python train.py --routed_scale=1.0 --num_key_value_heads=2 --schedule="wsd"
Below are experts of layer 3 (counted from 0) of a mixture-of-experts language model. Rows are named router (the router's row for the expert), down (a neuron's output weights, with its number) and show model dimensions 0-255. Each number is 200 + 40 x the weight over its row's rms, rounded and kept within 0 to 999.
Before each expert's rows: "comes before" lists some tokens at least twice as common just after its tokens as in all text. This comes from a sample of Wikipedia text that the model never trained on. Tokens count by the router's weight.

# expert 5
comes before: "-", "|", "==", " The", "The", "==="
router,216,194,230,152,245,147,153,216,240,117,165,190,125,222,143,206,187,187,194,165,159,197,176,172,186,286,141,234,183,178,276,192,224,179,270,221,204,259,166,225,204,221,270,142,183,171,182,202,144,195,240,261,172,154,122,202,187,190,207,64,220,198,217,180,222,168,222,213,191,205,244,123,237,183,270,198,197,122,245,229,175,170,199,255,137,189,104,171,219,192,215,205,186,172,224,201,187,112,224,233,186,247,142,226,197,203,139,245,203,178,174,223,169,221,173,194,157,172,287,202,170,130,126,187,172,228,170,210,317,207,199,208,168,110,195,282,148,191,228,204,199,173,248,223,221,171,249,187,138,199,170,240,183,163,224,157,247,140,150,267,222,276,189,160,237,225,228,191,132,179,185,197,209,243,207,198,201,174,281,177,147,167,196,204,180,207,203,233,222,207,168,144,174,283,212,270,161,191,225,115,169,167,215,209,191,206,146,243,217,210,248,102,213,240,217,175,197,177,194,265,180,130,215,218,181,163,189,257,180,255,155,206,135,243,255,202,205,234,234,239,122,227,149,239,156,224,171,204,203,122,215,198,227,212,203,183
down8,195,221,197,143,139,258,115,129,169,246,197,157,174,229,165,171,184,257,269,207,241,192,256,268,248,182,170,156,230,207,168,124,208,157,181,130,188,192,225,124,173,196,158,204,165,240,207,186,132,244,134,216,196,228,264,234,188,202,170,236,244,175,167,214,277,222,298,185,168,182,258,212,213,191,152,198,250,167,134,136,175,259,162,267,145,172,225,199,179,215,237,345,212,170,145,201,152,209,238,242,190,197,253,205,202,173,161,187,214,164,190,103,200,217,200,247,221,206,151,176,232,225,224,249,181,211,173,211,183,184,301,193,159,180,148,240,160,172,240,250,215,226,235,231,242,197,218,228,252,198,166,156,166,228,228,180,190,254,197,218,267,218,207,172,188,177,177,204,198,197,206,175,197,135,121,199,234,253,199,210,179,171,214,136,215,206,212,171,193,153,248,219,184,133,216,251,154,252,128,165,173,225,220,202,198,179,229,131,135,253,172,173,199,209,167,286,190,236,220,215,221,229,267,180,221,207,219,181,182,118,191,139,175,128,252,197,210,197,158,232,207,176,303,156,275,248,303,152,223,221,173,134,169,208,195,190
down9,240,210,195,143,200,183,246,230,235,198,215,169,266,248,231,193,191,233,204,190,139,113,155,184,208,153,167,162,204,138,161,226,170,185,181,171,134,168,220,191,188,172,204,233,173,188,166,225,194,261,232,226,216,255,182,145,172,256,191,134,172,194,156,211,229,179,182,330,191,236,227,202,151,266,261,173,183,114,187,167,155,256,138,224,188,254,156,189,276,88,194,286,225,155,170,205,127,232,156,226,203,152,208,141,144,178,190,169,211,166,165,172,136,222,227,189,192,270,212,212,161,203,276,251,253,131,153,202,191,174,169,177,245,258,214,188,193,196,180,180,164,283,209,125,203,242,227,248,218,170,128,180,214,173,222,212,184,244,228,273,233,193,169,262,193,208,153,251,199,226,241,239,145,239,138,194,259,135,135,267,150,158,249,214,231,147,221,202,186,175,192,174,221,243,213,243,187,166,183,145,195,181,203,208,315,114,196,195,220,170,224,197,196,182,212,146,206,233,206,197,208,162,241,241,190,145,235,182,239,233,222,164,107,227,282,207,253,258,250,207,229,204,144,206,185,173,141,181,168,217,198,283,173,239,199,176

# expert 4
comes before: " ", " and", " which", " but", " he", "000"
router,159,236,161,180,214,210,223,168,222,144,162,210,220,205,200,164,153,146,129,147,198,222,192,201,173,211,130,227,224,317,146,145,176,166,159,203,154,216,164,160,174,224,223,126,209,177,168,128,100,140,289,190,241,237,161,163,182,173,227,225,236,261,193,204,211,220,208,130,135,167,207,195,180,218,178,179,162,243,163,172,231,227,256,148,183,224,124,182,218,105,194,200,190,198,174,161,252,81,192,195,247,188,221,275,181,195,195,218,231,283,220,230,178,231,236,216,165,180,187,157,172,253,206,139,191,207,216,200,321,188,225,302,126,229,183,207,228,225,258,258,208,172,236,133,251,229,201,214,204,194,95,238,215,186,152,177,209,177,212,219,218,193,256,151,178,213,251,227,207,206,233,194,229,189,207,174,233,195,211,190,191,236,251,185,175,159,212,212,225,169,124,115,268,246,226,252,178,222,212,189,159,160,180,89,182,206,292,249,222,234,219,191,242,216,214,203,161,211,202,293,207,239,208,239,149,181,173,241,275,228,218,226,124,209,171,119,217,151,176,242,182,281,214,210,181,183,219,215,189,207,205,142,185,194,189,232
down8,190,248,221,248,149,181,208,275,198,206,187,240,181,196,196,265,152,236,265,217,85,153,276,215,195,162,165,232,253,184,260,219,247,225,170,255,195,237,182,202,182,213,167,181,166,169,190,198,217,236,173,160,196,206,161,173,188,198,180,157,156,129,178,151,189,257,187,179,199,160,243,164,191,239,176,207,117,208,224,198,195,257,305,217,148,166,227,246,189,237,163,147,168,184,227,253,176,172,227,211,156,261,189,218,198,190,241,242,253,183,233,163,245,224,220,199,270,84,150,211,248,243,226,152,163,115,183,92,200,175,141,179,172,137,192,166,192,192,194,204,235,222,97,234,177,204,231,140,182,212,289,191,146,274,249,153,172,228,190,192,216,164,170,130,141,237,164,251,178,253,181,186,197,193,202,159,276,173,221,213,237,119,122,187,203,165,169,224,137,193,203,182,213,177,144,180,203,196,239,226,242,222,239,231,229,244,271,245,215,197,210,205,165,209,194,134,241,156,170,229,224,140,228,162,174,207,261,215,179,103,236,175,137,204,226,180,293,262,213,229,192,210,228,236,259,218,262,171,199,255,229,181,167,227,264,165
down9,214,202,203,245,220,158,185,201,187,218,246,186,167,188,192,223,260,124,141,186,134,178,161,172,145,178,121,224,228,151,154,273,200,210,159,177,159,152,144,187,212,221,156,118,124,205,128,240,139,227,155,216,236,306,124,176,219,174,124,177,169,162,189,239,210,210,214,172,196,205,231,235,266,201,178,165,168,186,231,152,189,196,164,180,180,221,211,235,314,280,210,152,179,174,226,213,206,194,210,162,121,242,129,214,180,231,168,232,310,163,228,234,252,271,205,182,257,186,187,240,243,166,207,199,258,179,250,223,190,214,191,213,113,180,177,170,207,168,214,268,245,194,147,234,261,208,191,161,222,217,181,164,184,253,196,126,206,271,200,241,226,156,196,228,209,212,154,226,209,248,188,74,202,177,204,153,224,237,116,213,235,190,187,202,206,152,179,228,173,172,191,154,227,159,165,150,194,212,201,200,206,209,211,206,255,143,219,193,142,232,190,175,148,133,156,151,241,208,204,108,161,265,247,193,171,218,235,133,181,152,176,181,137,181,244,267,244,253,240,156,220,209,191,185,149,234,154,263,236,253,186,215,172,235,251,136

# expert 11
comes before: " of", " was", "==\n", " and", " is", " ==\n"
router,231,187,306,200,204,238,198,231,239,192,226,281,167,112,185,185,228,156,232,205,198,201,263,129,172,160,177,202,167,229,213,222,207,271,222,278,204,225,215,174,131,212,172,168,206,124,198,167,175,136,288,242,154,227,162,179,148,204,249,170,108,207,200,218,165,192,213,224,188,217,218,211,275,226,183,147,159,183,258,204,277,196,164,208,174,239,169,201,220,211,206,203,173,144,182,217,195,210,215,208,153,220,240,207,225,143,198,187,215,213,152,203,260,228,217,247,176,128,150,168,191,210,166,124,145,191,177,147,230,221,186,139,199,50,189,208,212,219,248,184,224,235,215,292,139,187,243,175,201,219,139,192,137,154,191,160,238,195,183,213,200,175,219,245,258,185,248,225,166,170,211,163,219,168,221,273,111,231,237,228,162,250,280,191,180,251,221,155,197,251,192,170,163,194,212,234,86,91,185,209,156,213,204,191,172,201,198,231,143,111,204,234,230,144,221,174,239,175,160,180,240,189,173,275,244,205,169,146,194,270,163,205,142,205,292,257,221,210,132,198,246,153,206,216,210,185,215,160,269,153,221,190,235,227,183,231
down8,200,162,183,193,226,216,239,207,209,207,242,164,192,174,224,195,161,171,175,147,192,285,103,283,183,150,195,172,139,198,250,242,254,223,156,232,213,154,118,144,241,214,161,218,221,213,192,179,223,172,185,138,209,201,307,173,208,297,241,178,197,176,178,187,214,183,228,225,135,218,124,244,176,158,203,127,243,242,255,186,219,198,153,199,117,278,234,202,178,248,185,179,155,202,171,230,172,211,160,182,259,166,177,118,134,165,154,232,187,226,140,199,186,261,134,229,190,240,199,226,247,247,239,261,236,179,147,172,211,254,216,141,182,251,182,292,219,201,244,129,209,199,186,161,220,151,198,286,217,222,190,191,240,234,216,259,134,181,233,215,132,215,208,239,230,148,139,230,153,158,181,169,243,220,145,127,222,183,195,187,203,206,197,204,209,154,164,176,211,178,137,140,173,137,259,234,113,168,229,227,146,233,252,157,188,192,267,227,158,162,184,203,126,140,210,240,224,227,214,168,198,162,192,163,282,215,145,225,155,235,241,217,250,170,148,193,200,154,205,160,244,203,241,240,215,200,245,234,157,223,250,130,257,165,160,186
down9,143,186,251,227,183,212,187,176,170,285,211,185,226,213,219,142,175,225,299,205,149,249,160,196,113,196,169,226,186,142,202,206,202,282,113,250,223,227,224,240,201,214,260,214,199,156,241,209,272,193,151,180,275,124,212,189,184,244,221,157,183,208,199,231,232,186,131,262,189,120,135,114,143,178,193,191,213,225,222,189,202,196,196,227,149,144,180,214,263,204,160,286,216,88,193,148,208,204,182,221,274,137,143,263,212,159,209,190,135,179,169,250,193,189,168,227,235,227,210,209,175,102,255,188,257,133,204,221,243,211,142,207,244,238,138,142,178,227,250,193,244,177,243,155,242,170,288,179,203,176,223,178,138,200,115,118,201,231,211,240,241,177,181,196,302,172,222,198,180,221,238,186,136,219,207,171,196,205,212,269,154,271,193,156,156,205,192,163,214,188,232,197,221,208,194,205,216,189,270,165,196,262,260,275,270,267,167,183,175,175,194,169,202,231,146,215,155,232,233,201,158,214,226,187,221,220,188,220,191,199,260,196,176,218,266,182,264,157,160,164,209,180,192,232,185,192,204,232,110,189,222,206,204,261,207,253

# expert 9
comes before: ":", "\n", "\n\n", " species", "us", " by"
router,182,205,181,183,198,194,253,278,230,208,239,209,264,238,196,206,124,242,210,222,267,229,181,294,156,292,210,170,252,145,189,219,173,181,255,231,186,146,138,252,214,196,193,124,181,153,212,211,217,244,264,202,191,192,206,156,207,182,224,157,221,176,193,300,242,153,213,212,132,210,194,211,219,133,108,231,248,204,203,163,239,124,217,250,157,108,217,238,237,165,162,178,203,193,232,202,221,156,163,215,144,195,158,178,200,178,151,222,219,220,231,165,178,196,179,244,165,233,174,224,235,128,199,256,129,302,271,199,279,223,192,197,152,146,226,191,278,237,244,254,169,205,197,161,198,132,167,173,165,243,171,153,195,258,175,205,224,160,174,197,227,193,223,235,216,245,132,128,135,278,181,212,147,160,220,255,116,256,261,217,175,172,234,169,154,198,225,227,227,182,217,162,212,213,245,211,193,217,195,168,226,142,201,159,217,202,142,251,179,313,190,265,192,156,244,238,142,188,191,245,208,263,205,225,192,135,204,237,255,231,249,207,169,211,103,201,209,171,125,153,167,216,194,114,197,237,185,195,185,215,227,201,200,224,173,170
down8,136,183,263,116,166,168,188,222,204,209,239,225,197,192,301,193,158,99,204,154,184,322,236,264,217,184,150,256,251,200,185,226,236,194,217,185,244,175,145,228,222,228,245,271,223,265,224,178,206,154,170,191,262,253,171,225,228,234,162,175,144,222,200,183,227,274,209,251,262,267,201,216,184,155,160,231,167,204,234,118,206,206,202,245,259,189,179,237,181,224,197,184,273,167,217,187,184,285,241,170,250,171,190,141,102,158,144,165,196,170,221,176,250,204,188,202,189,192,195,199,195,142,155,210,169,183,117,178,176,131,234,205,74,228,206,211,257,230,99,245,217,199,227,120,193,232,208,201,212,210,268,224,154,251,224,178,199,190,223,216,233,242,158,263,240,218,206,166,243,237,218,147,173,204,175,243,200,291,225,213,162,185,184,221,123,192,209,176,243,213,209,177,214,147,247,215,169,222,230,236,176,208,178,239,117,128,185,180,183,239,181,214,179,171,220,167,149,227,162,227,193,172,322,205,185,173,258,233,238,151,211,201,217,212,199,189,190,209,200,157,200,225,237,143,187,207,123,245,107,200,154,204,180,169,200,139
down9,132,252,259,211,222,175,169,252,252,241,233,201,257,96,228,208,186,183,196,138,204,273,163,311,176,202,159,185,208,177,170,246,223,184,221,157,202,158,180,147,233,179,209,170,203,147,250,237,181,205,226,163,228,252,156,208,215,227,265,176,238,220,254,236,261,163,144,231,172,179,195,147,161,201,198,207,170,209,206,194,224,205,215,233,208,130,146,168,241,204,202,255,263,210,172,228,208,181,178,133,195,270,209,277,111,194,129,213,211,128,164,142,217,172,195,208,199,146,247,136,199,175,245,244,257,122,197,146,168,291,223,148,213,212,217,245,191,167,267,196,216,160,180,175,165,265,196,215,216,249,192,119,204,169,209,231,139,206,183,227,261,252,194,163,275,260,162,126,165,293,280,220,213,212,161,250,183,195,228,304,157,208,302,131,248,242,186,190,240,189,194,183,193,182,164,122,145,157,206,243,192,181,183,197,202,200,174,267,262,208,165,203,218,230,166,162,187,138,202,179,166,240,206,207,213,187,176,205,231,254,182,145,213,228,181,243,216,220,143,216,204,164,155,178,217,214,241,190,119,280,199,271,196,207,232,221